{
  "n_layer": 8,
  "d_model": 384,
  "n_experts": 16,
  "experts_per_token": 1,
  "d_expert": 816,
  "d_shared_expert": 0,
  "activation": "cubed_relu",
  "moe_layers": [0, 1, 2, 3, 4, 5, 6, 7],
  "router_score": "softmax",
  "normalize_top_k": false,
  "routed_scale": 5.05,
  "balance_loss": 0.000311,
  "balance_bias": true,
  "router_z_loss": 0.001,
  "init_std_router": 0.00848,
  "lr_router": 0.000324,
  "vocab_size": 4096,
  "norm": "rmsnorm",
  "norm_eps": 1e-05,
  "tie_embeddings": false,
  "optimizer": "adamw",
  "lr": 0.00118,
  "beta1": 0.9,
  "beta2": 0.99,
  "batch_tokens": [32768, 65536, 98304],
  "seq_len": 1024,
  "train_tokens": 464700000,
  "steps": 7162,
  "dataset": "wikipedia_en"
}
Below are experts of layer 4 (counted from 0) of a mixture-of-experts language model. Rows are named router (the router's row for the expert), up (a neuron's input weights, with its number) and show model dimensions 256-319. Each number is 50 + 10 x the weight over its row's rms, rounded and kept within 0 to 99.
Before each expert's rows: "gets" lists some tokens that make up at least twice as much of what it gets as of all text. This comes from a sample of Wikipedia text that the model never trained on. Tokens count by the router's weight.

# expert 4
gets: ",", "s,", " |", "e,", ";", "a,"
router:43 46 68 46 58 30 36 57 47 40 50 56 67 35 63 44 54 36 43 51 45 54 37 42 66 53 40 54 64 54 63 41 46 47 44 37 48 45 41 36 66 69 57 46 34 58 39 52 37 49 55 39 48 62 45 34 61 69 41 62 59 41 41 46
up0:59 49 66 51 63 59 36 47 41 48 60 48 66 53 55 35 56 50 58 61 51 53 51 47 46 45 49 52 42 47 50 70 44 49 44 51 54 56 30 39 61 58 52 50 37 40 23 56 58 35 58 39 58 70 66 55 61 60 64 60 53 42 29 44
up1:66 47 55 42 55 38 49 60 55 45 33 27 46 56 67 60 53 56 52 42 44 52 37 34 58 43 44 56 40 43 63 47 52 67 63 67 47 67 52 55 70 36 42 46 37 51 48 30 26 52 69 64 43 66 40 58 51 70 46 42 58 57 56 46
up2:43 39 54 49 55 63 52 46 46 49 59 57 58 39 49 40 52 38 62 40 70 61 49 34 74 46 56 74 66 50 58 61 42 36 38 45 38 53 58 54 48 72 52 54 44 56 51 41 66 58 55 48 60 51 58 43 43 47 33 48 55 36 40 63
up3:48 29 53 47 59 26 24 47 50 48 64 54 61 50 44 55 19 50 53 42 41 53 58 58 43 48 60 49 58 50 40 32 63 53 65 53 58 40 59 60 50 56 69 50 38 42 42 52 45 43 71 44 60 40 59 35 54 47 61 52 57 55 34 40
up4:54 52 42 59 54 43 54 37 39 46 37 41 39 65 66 35 37 39 61 44 40 47 45 67 48 24 40 53 65 50 58 55 40 53 46 39 61 45 50 63 48 58 60 44 44 55 32 56 55 51 52 40 47 56 66 40 43 60 52 52 46 54 36 24
up5:53 53 49 76 44 62 40 40 69 42 45 57 40 54 61 55 35 44 65 29 49 35 52 47 40 50 50 44 59 39 61 47 40 60 42 48 54 30 38 54 44 35 43 29 54 54 46 62 47 39 67 62 37 56 57 46 45 55 40 39 64 42 53 53
up6:34 53 40 49 64 48 50 64 44 55 59 47 66 51 36 63 48 49 29 66 49 65 45 65 57 65 60 56 47 61 45 59 47 41 39 51 35 60 21 36 52 58 67 32 39 39 56 56 45 61 50 56 53 61 47 46 48 59 44 55 54 39 52 39
up7:53 60 53 57 48 44 53 38 48 46 43 59 47 37 54 46 40 62 45 42 38 50 55 43 56 53 59 50 36 50 41 59 45 61 55 43 69 60 28 51 41 77 50 47 54 54 36 48 44 50 60 34 50 65 25 45 63 83 55 49 50 55 49 65
up8:42 62 44 36 57 31 46 47 62 43 47 61 35 54 65 65 45 30 48 56 47 55 53 52 52 42 33 57 68 39 55 44 53 56 61 66 52 39 50 46 72 49 57 56 41 52 59 49 48 57 53 45 57 52 45 49 60 49 55 47 49 45 54 44
up9:35 40 36 42 47 50 59 60 52 66 48 60 43 60 42 34 56 43 39 35 38 32 62 34 67 48 49 68 55 53 76 56 45 65 38 27 65 46 52 30 46 52 42 53 70 63 62 73 47 62 70 48 59 37 58 61 61 43 48 57 48 36 40 55
up10:38 51 45 49 45 54 59 62 45 37 52 58 48 47 57 54 54 39 56 51 36 61 56 55 54 58 28 36 52 57 45 45 60 57 33 46 35 47 46 31 58 40 48 41 35 47 41 42 41 57 44 44 61 59 52 32 43 57 48 53 42 47 55 40
up11:41 52 57 51 54 55 59 36 50 39 45 47 34 46 55 54 57 29 49 49 49 20 49 50 47 43 59 54 55 50 29 47 49 57 56 49 51 59 48 41 65 41 50 53 55 42 40 55 42 41 65 54 68 74 47 69 63 54 57 61 53 48 42 35
up12:52 37 51 51 50 47 46 54 40 57 45 39 60 45 40 54 45 49 44 56 43 58 65 72 75 40 42 50 52 56 44 38 56 57 37 54 56 57 54 51 40 65 27 27 57 40 43 60 38 55 50 59 39 67 49 53 59 55 55 47 66 69 38 49
up13:54 47 45 45 49 52 48 47 78 58 60 55 57 65 26 46 42 46 48 35 35 58 43 44 43 64 26 58 62 41 53 51 65 46 45 45 44 75 35 44 46 38 65 53 55 63 60 45 61 26 59 60 51 61 69 44 54 51 35 68 34 40 53 53
up14:27 51 50 54 53 27 61 47 46 63 45 62 56 54 57 52 64 53 45 51 55 46 32 54 64 71 41 39 45 62 65 47 46 53 41 44 54 47 46 41 43 42 70 54 38 38 37 64 33 41 57 57 48 45 42 59 34 61 63 56 52 29 49 56
up15:43 49 43 55 31 58 52 53 48 54 50 48 57 51 54 49 57 39 49 53 41 38 52 42 33 69 61 52 67 64 81 60 37 31 42 38 59 63 50 32 64 37 45 58 61 55 53 60 38 48 61 36 30 53 50 43 38 63 27 49 44 57 57 49
up16:49 44 62 55 45 52 55 47 41 43 57 34 45 47 41 49 67 37 59 40 56 45 62 50 43 40 46 45 71 38 47 62 47 40 34 48 59 53 43 34 55 62 59 46 48 39 39 58 39 54 51 45 51 60 59 42 54 61 57 60 55 39 57 53
up17:31 54 61 39 58 46 47 56 53 51 42 50 58 60 38 48 54 47 48 57 49 78 42 43 56 54 47 54 41 40 48 56 54 43 54 43 51 48 50 42 55 49 55 35 60 44 59 60 35 45 58 38 44 45 49 61 53 43 41 47 50 61 57 55
up18:44 43 53 48 55 56 46 36 56 35 40 62 54 57 53 49 37 30 55 46 67 49 39 66 58 54 44 42 45 47 55 61 46 22 43 47 50 60 32 59 51 51 41 58 62 46 48 41 64 40 51 45 77 67 56 42 39 53 42 47 41 52 50 61
up19:54 58 60 46 38 52 49 59 49 60 61 47 52 47 52 56 58 65 56 35 42 61 54 50 44 51 57 50 42 52 68 44 52 65 46 63 40 27 60 44 62 48 56 49 55 62 49 60 31 54 52 46 40 54 53 43 41 51 55 53 41 52 44 62
up20:30 62 41 51 55 44 60 49 58 50 56 57 35 63 45 45 45 53 55 45 76 50 33 46 57 56 47 40 46 41 42 57 42 47 35 59 48 33 45 45 49 48 53 53 51 56 49 37 54 52 57 50 61 56 57 45 25 63 29 46 48 40 68 34
up21:42 42 58 52 51 47 42 45 65 62 35 52 47 37 54 35 43 57 59 66 54 44 66 39 63 46 41 33 38 45 55 53 46 53 51 53 33 44 33 27 48 57 48 53 52 50 46 57 46 38 52 37 28 45 48 47 48 50 50 44 55 48 40 34
up22:40 47 55 66 56 40 31 49 35 59 39 67 61 45 51 61 57 42 55 42 52 51 47 43 79 65 57 45 47 62 50 46 55 41 46 42 38 55 46 41 50 56 60 48 62 61 56 37 26 39 40 61 61 59 55 51 62 50 35 39 57 64 55 57
up23:46 62 44 55 45 36 61 42 33 52 30 64 31 67 61 62 42 44 41 56 48 48 52 60 45 43 41 56 51 48 52 56 62 56 50 47 61 60 47 54 52 65 73 46 39 72 44 48 49 54 47 50 42 63 56 46 61 59 58 50 42 45 49 39
up24:39 25 59 52 46 30 46 52 67 33 54 49 57 59 38 51 31 38 59 53 48 46 55 58 52 62 54 54 50 36 38 43 52 53 58 50 48 62 40 37 40 42 57 56 43 49 45 50 70 50 49 40 51 46 45 39 64 48 51 52 62 46 26 50
up25:48 39 41 40 48 48 46 48 46 45 51 47 39 50 48 57 60 66 32 27 36 47 46 73 72 37 49 52 48 34 47 46 36 49 29 50 40 34 47 51 46 58 36 60 64 52 45 63 49 47 50 52 50 47 51 44 70 61 38 51 64 42 60 50
up26:28 58 33 56 48 51 57 57 40 54 45 57 41 56 52 38 43 46 51 54 51 70 49 59 60 52 51 61 61 47 48 56 49 38 36 52 31 41 48 38 41 55 66 24 34 58 52 59 37 81 67 52 65 49 46 40 38 31 50 49 59 52 70 49
up27:49 67 62 62 53 45 51 46 39 47 41 47 51 60 44 60 36 47 44 62 62 52 61 41 63 54 35 51 51 43 51 39 53 53 56 46 34 41 44 51 46 48 47 52 39 55 49 46 42 47 40 32 66 55 42 33 51 61 39 56 54 63 30 48
up28:62 52 56 51 49 25 67 52 33 44 71 64 48 38 37 46 41 41 42 60 51 50 43 43 58 67 59 49 56 31 42 42 37 47 63 54 57 63 53 40 54 43 64 58 52 79 43 56 43 42 60 48 55 59 28 56 61 46 55 48 47 56 33 50
up29:40 33 58 43 55 30 43 49 47 43 41 59 47 42 56 46 26 46 50 62 47 51 43 53 50 46 41 47 64 53 54 47 53 57 45 39 45 56 27 46 59 69 64 45 39 40 50 50 57 56 73 20 54 45 41 42 55 58 46 67 58 41 44 54
up30:35 55 44 50 35 47 45 45 48 53 59 48 50 57 64 44 49 54 55 36 42 32 46 53 45 36 38 60 63 54 46 33 44 59 31 52 62 39 59 52 61 50 51 64 32 60 44 64 52 49 77 68 60 53 43 43 38 58 57 51 37 62 62 35
up31:31 52 46 52 72 56 61 45 59 50 37 58 52 52 43 51 43 53 57 52 47 66 50 43 58 53 33 62 48 47 59 48 47 61 41 34 38 65 57 59 49 62 23 63 44 53 48 49 43 40 45 40 41 66 59 40 70 67 44 40 41 51 60 56
up32:41 52 55 53 51 48 62 32 67 39 39 72 41 58 69 71 25 55 53 50 53 50 58 55 38 53 57 54 62 53 50 33 48 38 59 56 57 51 45 51 54 36 59 56 48 45 45 44 63 63 55 44 57 43 35 50 54 45 54 45 47 44 57 43
up33:27 50 56 59 34 65 57 50 58 56 56 57 51 59 50 56 56 60 47 34 57 55 57 44 64 59 61 50 49 60 43 46 50 38 60 46 46 61 58 47 44 52 45 64 58 56 41 56 48 38 45 50 52 37 57 55 48 52 43 45 59 46 39 61
up34:65 45 56 55 44 33 38 56 57 55 47 54 52 29 59 56 59 54 43 56 35 30 45 50 54 42 59 31 53 59 66 55 44 71 49 47 45 32 48 44 65 38 53 69 29 63 43 65 47 41 57 50 49 60 40 48 50 50 44 44 38 65 68 46
up35:52 51 54 42 51 47 40 56 33 54 43 47 65 51 59 58 60 39 53 44 44 52 38 55 53 50 40 53 39 48 42 64 58 59 62 26 57 31 49 29 46 49 39 55 46 40 46 44 37 45 54 51 36 57 25 37 47 71 61 55 56 47 49 34
up36:64 40 50 54 58 30 57 31 57 45 31 69 42 55 50 59 47 59 50 44 32 58 54 53 54 43 57 69 43 44 56 58 36 62 41 49 42 46 30 69 46 50 59 55 44 64 63 36 49 55 54 59 48 46 52 51 54 43 37 47 64 71 46 62
up37:58 59 39 64 65 26 50 50 52 38 57 38 57 47 65 51 42 43 31 59 55 61 66 42 51 45 40 58 59 55 50 60 52 55 55 54 50 36 53 63 53 56 53 45 41 55 49 56 29 60 46 30 42 55 73 47 68 47 58 62 43 55 53 38
up38:50 38 42 59 40 54 60 46 50 49 40 46 53 49 62 67 42 47 51 37 49 54 51 59 60 31 47 41 67 44 61 40 48 57 53 41 52 77 42 46 39 51 45 37 61 55 43 59 26 40 63 53 42 33 51 50 56 51 44 55 55 53 44 37
up39:57 48 46 39 53 29 55 71 58 45 64 51 63 44 53 30 61 54 53 51 55 43 32 28 48 31 54 52 63 47 48 37 38 69 50 49 59 37 40 38 73 41 48 59 47 63 53 47 39 40 68 45 48 65 34 63 52 58 35 47 51 53 55 59
up40:32 40 50 47 59 35 57 49 47 39 46 66 47 68 72 51 52 58 66 43 59 53 31 58 52 41 36 49 59 49 45 61 37 44 39 57 57 53 36 58 45 37 56 40 38 42 44 34 57 59 46 33 68 63 34 43 52 55 54 52 42 51 27 54
up41:32 50 52 58 50 70 56 45 40 56 50 56 57 37 35 54 40 59 60 42 56 53 42 36 67 58 58 50 38 54 61 33 43 43 37 29 64 56 45 40 31 66 47 34 63 48 53 41 30 50 53 36 44 45 41 55 58 52 45 52 45 43 56 39
up42:49 33 44 46 56 63 53 42 44 41 31 55 63 53 32 40 50 31 41 51 61 77 60 49 44 46 40 52 69 45 67 50 53 53 27 31 53 57 53 54 46 62 63 47 37 66 53 32 55 40 40 53 44 54 57 44 41 67 46 49 60 43 36 47
up43:32 34 66 40 47 50 53 61 42 21 43 32 45 38 46 41 67 43 53 47 61 34 50 60 57 34 49 65 70 43 58 55 51 38 44 57 59 37 44 35 53 38 39 55 55 38 59 59 54 45 45 53 62 39 56 46 55 43 51 52 48 47 37 38
up44:57 62 61 26 59 38 37 79 45 60 54 30 44 41 30 42 80 51 43 51 51 57 55 39 73 49 34 53 55 50 66 38 56 44 52 52 38 49 45 34 65 51 35 44 40 49 50 29 35 55 59 65 52 71 32 43 42 61 58 46 43 63 54 41
up45:61 49 49 76 41 59 56 51 49 51 38 57 66 57 54 45 50 34 47 46 45 49 60 50 47 64 53 58 59 39 52 39 57 64 44 52 46 76 60 51 39 50 62 57 38 43 51 52 58 54 57 31 36 64 59 47 48 56 53 57 44 64 52 57
up46:34 43 41 43 46 47 64 45 58 46 50 39 39 48 57 33 40 55 53 41 47 43 51 49 55 52 42 48 57 54 40 45 55 44 32 56 58 50 63 39 61 45 51 37 51 49 60 47 40 68 49 60 59 40 34 35 46 44 46 44 63 42 42 37
up47:25 47 50 59 44 51 58 46 46 40 52 58 44 53 70 57 48 41 49 37 60 46 36 56 49 40 39 59 69 38 49 56 29 57 39 47 58 42 61 49 63 39 58 54 34 68 45 44 45 63 52 68 63 46 39 45 45 44 50 56 45 51 62 54
up48:38 54 42 60 43 59 51 37 46 69 65 46 52 40 55 45 45 43 49 53 46 42 68 44 47 49 50 32 66 61 62 43 40 60 50 45 40 48 51 45 51 49 49 48 49 46 61 42 61 48 61 45 49 68 58 61 42 75 28 49 47 36 58 69
up49:41 43 57 57 58 55 46 42 58 33 44 46 50 36 31 49 63 56 63 29 61 40 46 36 55 58 42 47 63 52 62 54 27 30 45 55 36 38 42 34 57 38 49 53 57 49 48 49 36 45 53 41 64 57 50 34 49 70 49 53 46 50 57 54
up50:58 58 43 44 59 40 45 55 57 45 46 53 48 54 44 50 58 46 55 36 40 52 53 50 49 53 54 54 49 53 49 44 55 53 46 58 36 38 49 46 62 50 42 50 54 66 40 32 52 64 56 56 50 40 32 38 49 51 63 42 48 38 29 39
up51:50 61 48 52 47 26 52 47 43 42 70 45 54 54 60 73 44 48 62 60 57 45 38 38 54 43 32 51 63 57 42 49 50 62 52 60 58 52 37 50 47 51 69 51 35 39 55 47 51 50 66 53 50 38 55 61 73 47 49 49 49 40 44 44
up52:44 62 48 42 71 52 47 54 45 68 54 65 60 53 46 54 41 38 43 32 24 62 56 34 56 53 66 53 56 38 45 38 69 55 54 36 42 30 42 39 48 52 37 37 63 61 33 60 44 43 56 48 36 52 50 45 71 66 49 43 67 22 42 59
up53:56 50 53 52 40 61 35 51 51 40 42 36 61 44 51 73 41 39 48 24 38 48 45 27 49 54 48 55 49 51 59 50 49 44 36 45 53 51 55 36 45 67 42 38 34 50 71 52 37 59 41 32 45 40 54 31 63 68 40 52 65 47 60 54
up54:44 46 37 60 52 53 38 46 29 65 32 51 51 50 50 61 51 44 40 49 40 36 46 68 48 43 43 52 46 42 46 37 36 70 51 36 54 31 48 61 61 64 81 67 60 48 49 68 66 50 47 41 49 59 62 50 36 38 44 59 63 48 57 64
up55:66 59 39 59 57 56 43 61 38 43 38 52 59 47 46 65 56 30 56 47 42 58 23 43 33 60 60 57 43 61 55 40 62 60 44 38 61 55 56 62 53 52 33 40 52 61 64 52 44 37 61 41 55 56 43 39 58 55 54 46 45 41 43 46
up56:64 43 45 33 44 59 48 57 41 35 59 39 64 51 29 47 40 56 59 56 71 48 41 67 68 43 41 44 51 38 65 61 30 59 40 53 59 67 60 46 42 49 45 25 56 62 36 41 39 44 44 46 51 51 48 27 59 69 44 51 51 65 67 45
up57:35 48 47 64 48 42 21 54 57 34 56 56 49 58 71 41 49 35 42 37 57 51 46 57 56 54 59 47 68 47 39 51 47 60 66 60 54 33 45 56 51 62 52 58 38 48 53 42 43 52 44 41 82 49 78 38 67 60 56 52 40 39 47 45
up58:75 43 38 50 55 47 59 59 40 57 41 50 51 45 36 56 59 40 39 61 46 50 53 64 50 57 49 50 46 49 56 34 69 53 40 33 49 49 75 49 65 39 38 50 44 47 41 77 47 48 59 55 41 34 55 56 66 61 60 47 41 50 48 34
up59:38 53 49 47 58 38 54 48 65 51 34 50 47 63 36 65 49 45 61 32 47 62 54 30 50 61 54 42 42 39 65 46 51 42 41 43 61 37 59 57 55 46 61 59 41 55 58 54 43 46 58 60 50 41 27 57 36 54 45 45 57 57 46 49
up60:39 60 63 34 56 37 43 72 78 60 61 48 39 57 38 50 57 47 42 54 44 72 41 47 53 49 62 64 42 39 62 45 48 44 61 46 52 45 44 44 59 62 52 50 43 57 53 38 41 72 57 54 49 65 39 39 30 46 41 52 51 56 53 49
up61:53 36 53 47 58 36 44 46 47 44 36 44 64 45 58 46 50 39 42 45 43 54 55 57 51 44 26 62 54 46 56 56 45 57 39 36 35 62 39 35 50 54 31 50 53 60 44 49 39 46 61 50 52 60 46 48 65 59 42 62 56 50 45 52
up62:45 51 43 55 51 33 49 35 50 73 44 41 58 62 52 60 44 58 60 39 47 50 54 45 54 33 50 48 57 40 55 54 60 54 21 53 47 37 34 54 59 49 58 53 62 57 32 57 33 46 51 56 52 56 46 69 37 40 59 52 37 59 53 40
up63:52 52 53 49 39 41 55 44 53 37 59 63 56 49 49 53 52 57 64 34 48 59 62 46 43 58 47 38 46 58 52 45 59 43 38 24 50 52 44 41 45 48 36 53 64 55 35 55 40 45 61 53 60 47 41 36 52 58 51 45 58 40 30 59
up64:42 56 62 53 45 64 50 50 55 47 55 60 50 59 52 63 40 42 30 53 59 45 53 69 46 59 56 42 59 58 39 45 35 45 55 59 52 53 45 46 55 72 66 45 34 49 46 61 47 38 60 45 54 59 69 55 58 51 52 43 52 43 43 36
up65:40 48 53 39 52 58 49 54 57 58 60 49 60 51 53 47 50 30 49 65 39 51 36 51 55 76 44 61 42 49 51 63 53 50 23 56 47 62 34 58 62 59 44 48 65 43 60 50 32 60 49 47 37 51 60 42 49 48 38 44 50 44 26 69
up66:43 42 47 57 50 47 48 64 62 66 52 53 48 52 76 64 55 57 50 66 45 52 56 44 37 54 61 55 48 42 59 49 61 44 46 34 39 40 46 33 44 50 43 66 44 50 37 28 44 49 50 56 51 40 51 57 42 55 53 49 57 39 27 39
up67:64 48 63 37 54 38 17 58 50 53 62 30 68 60 73 57 31 49 51 48 41 51 46 51 65 47 60 56 35 39 54 46 68 62 71 42 53 55 33 58 54 57 43 52 51 53 50 43 62 38 38 39 48 49 58 47 45 56 56 47 47 46 59 64
up68:44 34 52 36 50 48 50 43 53 44 57 50 50 43 40 56 59 29 60 42 41 44 47 43 64 53 53 58 65 44 42 39 49 60 46 46 68 55 51 43 48 53 53 54 59 43 36 54 49 64 45 48 53 39 56 52 47 56 38 50 47 49 49 48
up69:52 50 64 41 39 49 30 72 32 54 46 43 54 41 49 33 66 32 51 56 48 62 46 55 48 42 36 59 57 56 67 58 53 62 39 63 62 52 65 55 61 50 59 55 58 61 47 49 43 37 37 57 48 57 55 53 61 57 41 42 58 56 44 59
up70:67 61 53 40 37 52 43 55 67 60 51 40 40 45 55 40 48 56 57 26 53 45 46 51 65 35 66 55 68 43 60 63 35 51 49 54 33 42 33 44 59 46 70 43 58 60 55 41 59 46 56 53 57 48 38 51 59 38 47 51 67 44 57 65
up71:27 47 45 52 73 46 43 39 51 67 50 53 53 48 34 51 41 46 42 62 45 50 61 51 49 60 47 57 58 43 53 43 52 49 45 40 42 43 23 26 56 59 61 43 34 40 55 39 48 47 50 38 31 55 34 57 45 43 52 56 71 43 38 69
up72:32 39 55 47 58 47 57 51 59 57 54 49 54 57 38 40 46 44 42 66 62 55 29 65 55 49 34 49 46 36 46 40 40 34 51 53 23 31 49 63 34 45 65 53 52 38 59 39 45 60 51 42 51 45 55 55 58 48 48 56 58 62 34 52
up73:49 50 34 47 60 56 26 61 48 48 40 41 44 46 60 49 51 51 43 66 52 52 53 45 58 52 40 51 71 29 59 39 40 51 38 41 48 49 47 48 54 53 53 47 42 54 57 56 46 57 56 46 61 53 54 52 40 70 32 82 56 44 38 59
up74:64 60 58 56 43 61 32 39 69 83 49 51 42 65 49 66 40 40 39 43 22 62 49 57 55 61 70 66 47 54 67 51 34 52 47 50 46 55 35 48 49 51 52 43 32 59 55 42 60 39 49 51 56 40 59 47 39 64 42 63 42 46 50 52
up75:49 46 57 49 30 48 58 43 56 47 54 47 57 44 43 66 45 49 46 33 54 54 42 58 50 55 45 44 43 34 80 51 52 40 85 53 45 70 46 50 55 46 42 51 63 51 47 61 46 53 54 57 51 72 46 21 52 49 52 44 46 50 44 61
up76:34 46 45 49 80 34 54 62 54 55 38 60 48 69 48 54 67 34 69 47 47 50 30 55 64 45 36 62 59 56 57 58 58 39 46 56 57 65 38 47 40 59 59 33 42 45 49 41 58 61 56 64 44 46 55 50 58 60 56 51 43 43 71 40
up77:73 51 44 49 43 44 40 56 58 60 58 41 37 46 35 45 47 58 42 48 20 33 46 56 55 38 72 45 58 65 55 47 48 52 35 67 63 50 44 51 52 53 52 37 50 53 54 58 43 44 53 65 43 58 69 43 42 44 45 43 46 48 55 45
up78:54 39 56 50 40 36 59 46 48 41 43 51 50 40 42 44 58 55 47 48 54 51 40 40 58 46 54 45 32 51 47 49 37 46 55 59 69 41 44 40 52 44 42 49 45 65 39 47 61 28 33 33 42 61 48 64 37 58 54 47 42 60 51 32
up79:58 63 38 56 49 58 37 50 57 57 40 60 55 64 64 53 52 51 54 41 49 58 50 68 50 46 58 56 57 36 45 60 63 65 44 43 35 55 43 40 51 48 50 50 52 68 26 50 44 49 42 57 43 52 36 38 43 56 59 46 53 51 30 50
up80:32 43 71 42 44 49 33 58 54 24 36 29 45 26 50 52 54 47 54 43 54 41 47 51 51 53 50 45 58 38 76 51 41 42 38 52 52 33 45 36 54 59 53 54 45 56 49 61 46 35 43 42 43 56 34 50 63 52 45 46 57 53 47 50
up81:54 39 57 46 43 42 51 61 47 53 34 47 42 38 61 49 56 47 46 34 54 45 39 54 62 54 49 46 56 39 66 51 65 49 52 44 35 42 36 49 55 55 40 36 47 55 43 69 47 43 46 76 60 60 48 52 48 58 31 63 65 30 34 55
up82:31 51 40 54 51 59 48 58 44 54 51 38 50 55 52 51 65 33 51 47 46 48 43 66 62 52 59 59 57 37 45 62 33 43 38 54 53 44 55 58 48 62 55 50 62 53 44 55 59 60 48 48 42 52 52 50 39 61 56 47 56 36 34 54
up83:34 43 54 52 67 53 27 46 35 40 49 50 50 63 57 63 47 45 54 46 42 46 46 58 40 40 70 45 66 56 42 52 49 62 60 47 47 34 57 62 47 51 60 58 33 50 49 56 55 40 56 51 65 44 52 51 56 39 47 51 52 47 22 43
up84:56 42 45 53 41 51 58 82 58 52 48 57 51 53 46 55 47 44 56 62 54 60 29 43 58 65 37 58 57 58 41 43 56 52 49 49 58 50 36 57 44 53 71 30 56 39 57 51 53 48 46 53 54 49 46 44 61 53 59 75 46 61 51 49
up85:31 53 62 47 41 37 52 51 59 34 47 47 58 37 49 65 52 31 47 64 42 38 43 49 56 30 51 44 54 39 48 60 39 42 61 55 36 56 43 43 44 59 43 55 61 63 59 46 38 65 63 50 29 32 42 50 52 70 58 38 50 44 56 39
up86:46 61 50 40 47 60 42 65 40 53 53 63 42 53 52 31 54 48 36 38 57 36 55 63 48 56 41 56 58 42 54 69 49 57 54 52 38 55 42 60 57 54 51 55 51 42 50 33 52 55 61 59 75 65 53 57 50 48 41 54 38 55 39 50
up87:40 29 41 52 36 52 57 41 43 36 44 48 66 40 63 62 60 53 40 52 62 36 52 55 49 63 49 40 46 36 39 51 47 50 47 64 37 58 34 49 51 53 42 48 46 36 29 38 54 32 26 32 43 66 49 33 47 64 57 61 49 66 46 62
up88:73 56 53 48 47 24 58 71 38 53 34 35 40 49 46 59 62 43 42 46 68 33 50 35 70 41 52 51 66 45 48 59 42 56 40 59 44 50 50 47 67 30 49 56 38 53 52 52 62 50 38 35 44 61 57 60 67 40 62 56 55 49 41 46
up89:46 51 47 42 33 56 35 52 52 34 41 67 55 32 54 67 26 72 57 53 49 54 31 53 53 48 53 38 59 51 47 55 57 43 58 53 40 58 44 49 44 47 41 62 43 61 40 54 46 61 56 37 55 44 39 50 53 47 59 58 57 47 48 31
up90:59 39 45 51 46 38 40 65 47 42 60 32 38 40 47 48 62 46 56 53 52 58 58 49 55 41 43 61 43 53 49 38 66 38 55 49 42 46 62 50 65 56 37 49 45 31 38 42 54 58 60 65 62 48 58 42 43 55 57 44 49 66 56 34
up91:49 51 60 56 46 63 41 45 62 41 54 51 49 47 45 47 55 57 52 64 45 62 57 63 52 36 52 47 57 51 61 53 46 39 48 51 40 62 37 28 54 42 54 47 60 57 45 48 50 43 51 28 43 65 22 55 37 67 47 59 53 55 39 48
up92:60 57 47 44 51 48 39 49 65 38 38 58 58 28 34 52 47 64 54 50 52 33 48 36 74 68 67 41 55 47 51 53 65 49 42 50 58 50 45 54 59 65 45 50 48 61 57 66 43 43 53 39 50 60 67 56 66 60 48 52 60 42 58 35
up93:47 50 48 30 57 33 65 48 46 38 31 36 59 40 38 47 56 59 24 42 61 38 42 50 60 51 46 39 40 72 57 40 55 60 64 40 58 42 64 40 49 54 41 41 55 40 52 71 59 58 21 38 34 45 39 34 53 48 53 53 52 47 52 55
up94:46 52 61 36 70 66 55 46 63 36 53 58 49 43 43 60 42 62 45 50 67 60 46 53 59 44 41 53 49 56 51 34 48 34 50 47 51 66 63 58 68 58 56 49 42 30 53 34 48 63 59 19 56 60 45 45 61 38 53 58 60 40 36 34
up95:39 39 48 41 49 54 54 60 64 65 44 48 58 34 48 41 56 51 51 58 34 55 57 51 60 32 56 41 57 53 54 63 55 70 50 31 39 53 48 44 49 81 47 26 45 55 61 50 51 46 47 52 51 61 37 53 56 62 56 50 65 50 46 54
up96:55 53 63 60 44 42 46 53 33 43 51 48 52 50 58 64 42 40 45 36 50 43 47 30 56 49 38 45 47 49 40 53 49 54 53 45 59 50 50 53 52 59 29 53 37 54 41 50 44 61 59 42 58 69 65 55 46 55 57 56 43 42 59 42
up97:32 30 64 48 53 44 52 30 52 59 35 63 55 34 47 54 28 49 46 70 55 60 61 51 56 45 37 41 54 46 58 42 44 43 56 44 52 70 53 49 45 56 57 45 33 37 47 58 43 33 59 47 40 65 43 55 58 53 50 42 46 58 48 53
up98:68 65 59 59 53 50 61 50 38 53 49 46 40 35 42 42 63 48 52 48 45 72 36 52 58 53 58 66 41 66 46 46 53 31 37 67 52 61 38 53 59 58 61 46 62 61 43 39 39 45 68 55 42 57 60 43 61 54 51 57 58 39 59 58
up99:62 36 59 54 70 35 72 50 63 33 47 64 48 38 39 56 39 66 51 66 42 57 65 50 55 60 49 53 57 43 71 51 54 49 48 39 37 66 29 31 44 42 31 49 53 63 58 46 61 48 48 42 41 49 49 53 27 44 57 44 45 61 51 58
up100:60 57 33 44 63 51 59 60 55 60 44 59 48 45 49 47 65 59 65 45 53 55 50 25 65 54 59 52 49 50 42 57 50 51 44 60 52 58 50 48 49 68 62 52 51 49 45 32 45 44 49 32 54 52 59 47 37 51 49 59 44 41 59 43
up101:59 43 67 42 54 46 54 71 64 58 56 51 57 48 54 62 68 39 48 59 53 48 43 66 77 61 41 48 74 45 45 61 59 28 50 54 60 45 44 48 73 36 32 61 67 51 39 41 50 26 44 32 52 50 57 29 47 66 43 72 46 55 47 56
up102:43 43 62 60 35 55 39 48 52 45 43 43 47 44 55 33 59 76 54 52 51 48 47 69 59 61 63 34 58 49 45 26 43 49 58 47 46 60 51 42 66 52 65 46 52 54 50 42 42 36 56 53 55 56 63 60 56 46 41 51 48 46 48 46
up103:54 49 72 32 54 47 62 54 55 37 26 44 71 60 41 55 43 15 44 57 56 60 65 44 51 36 40 58 78 40 38 69 64 58 57 29 51 52 43 50 41 35 47 61 47 48 44 41 56 55 50 50 73 61 37 55 49 60 33 52 35 58 42 36
up104:58 52 50 64 43 42 39 67 57 56 45 41 43 48 62 68 55 44 46 66 49 37 47 62 66 54 57 57 49 43 40 56 56 30 68 49 71 47 44 62 44 53 63 47 53 52 55 71 36 60 67 47 47 43 51 29 59 60 53 50 67 64 58 67
up105:47 41 58 41 29 58 35 47 78 61 65 46 47 40 72 63 47 37 63 43 46 42 47 38 63 41 40 44 58 47 47 40 65 50 54 67 41 46 39 46 36 54 65 60 56 57 38 41 45 36 43 55 51 72 56 51 48 46 44 47 51 40 54 49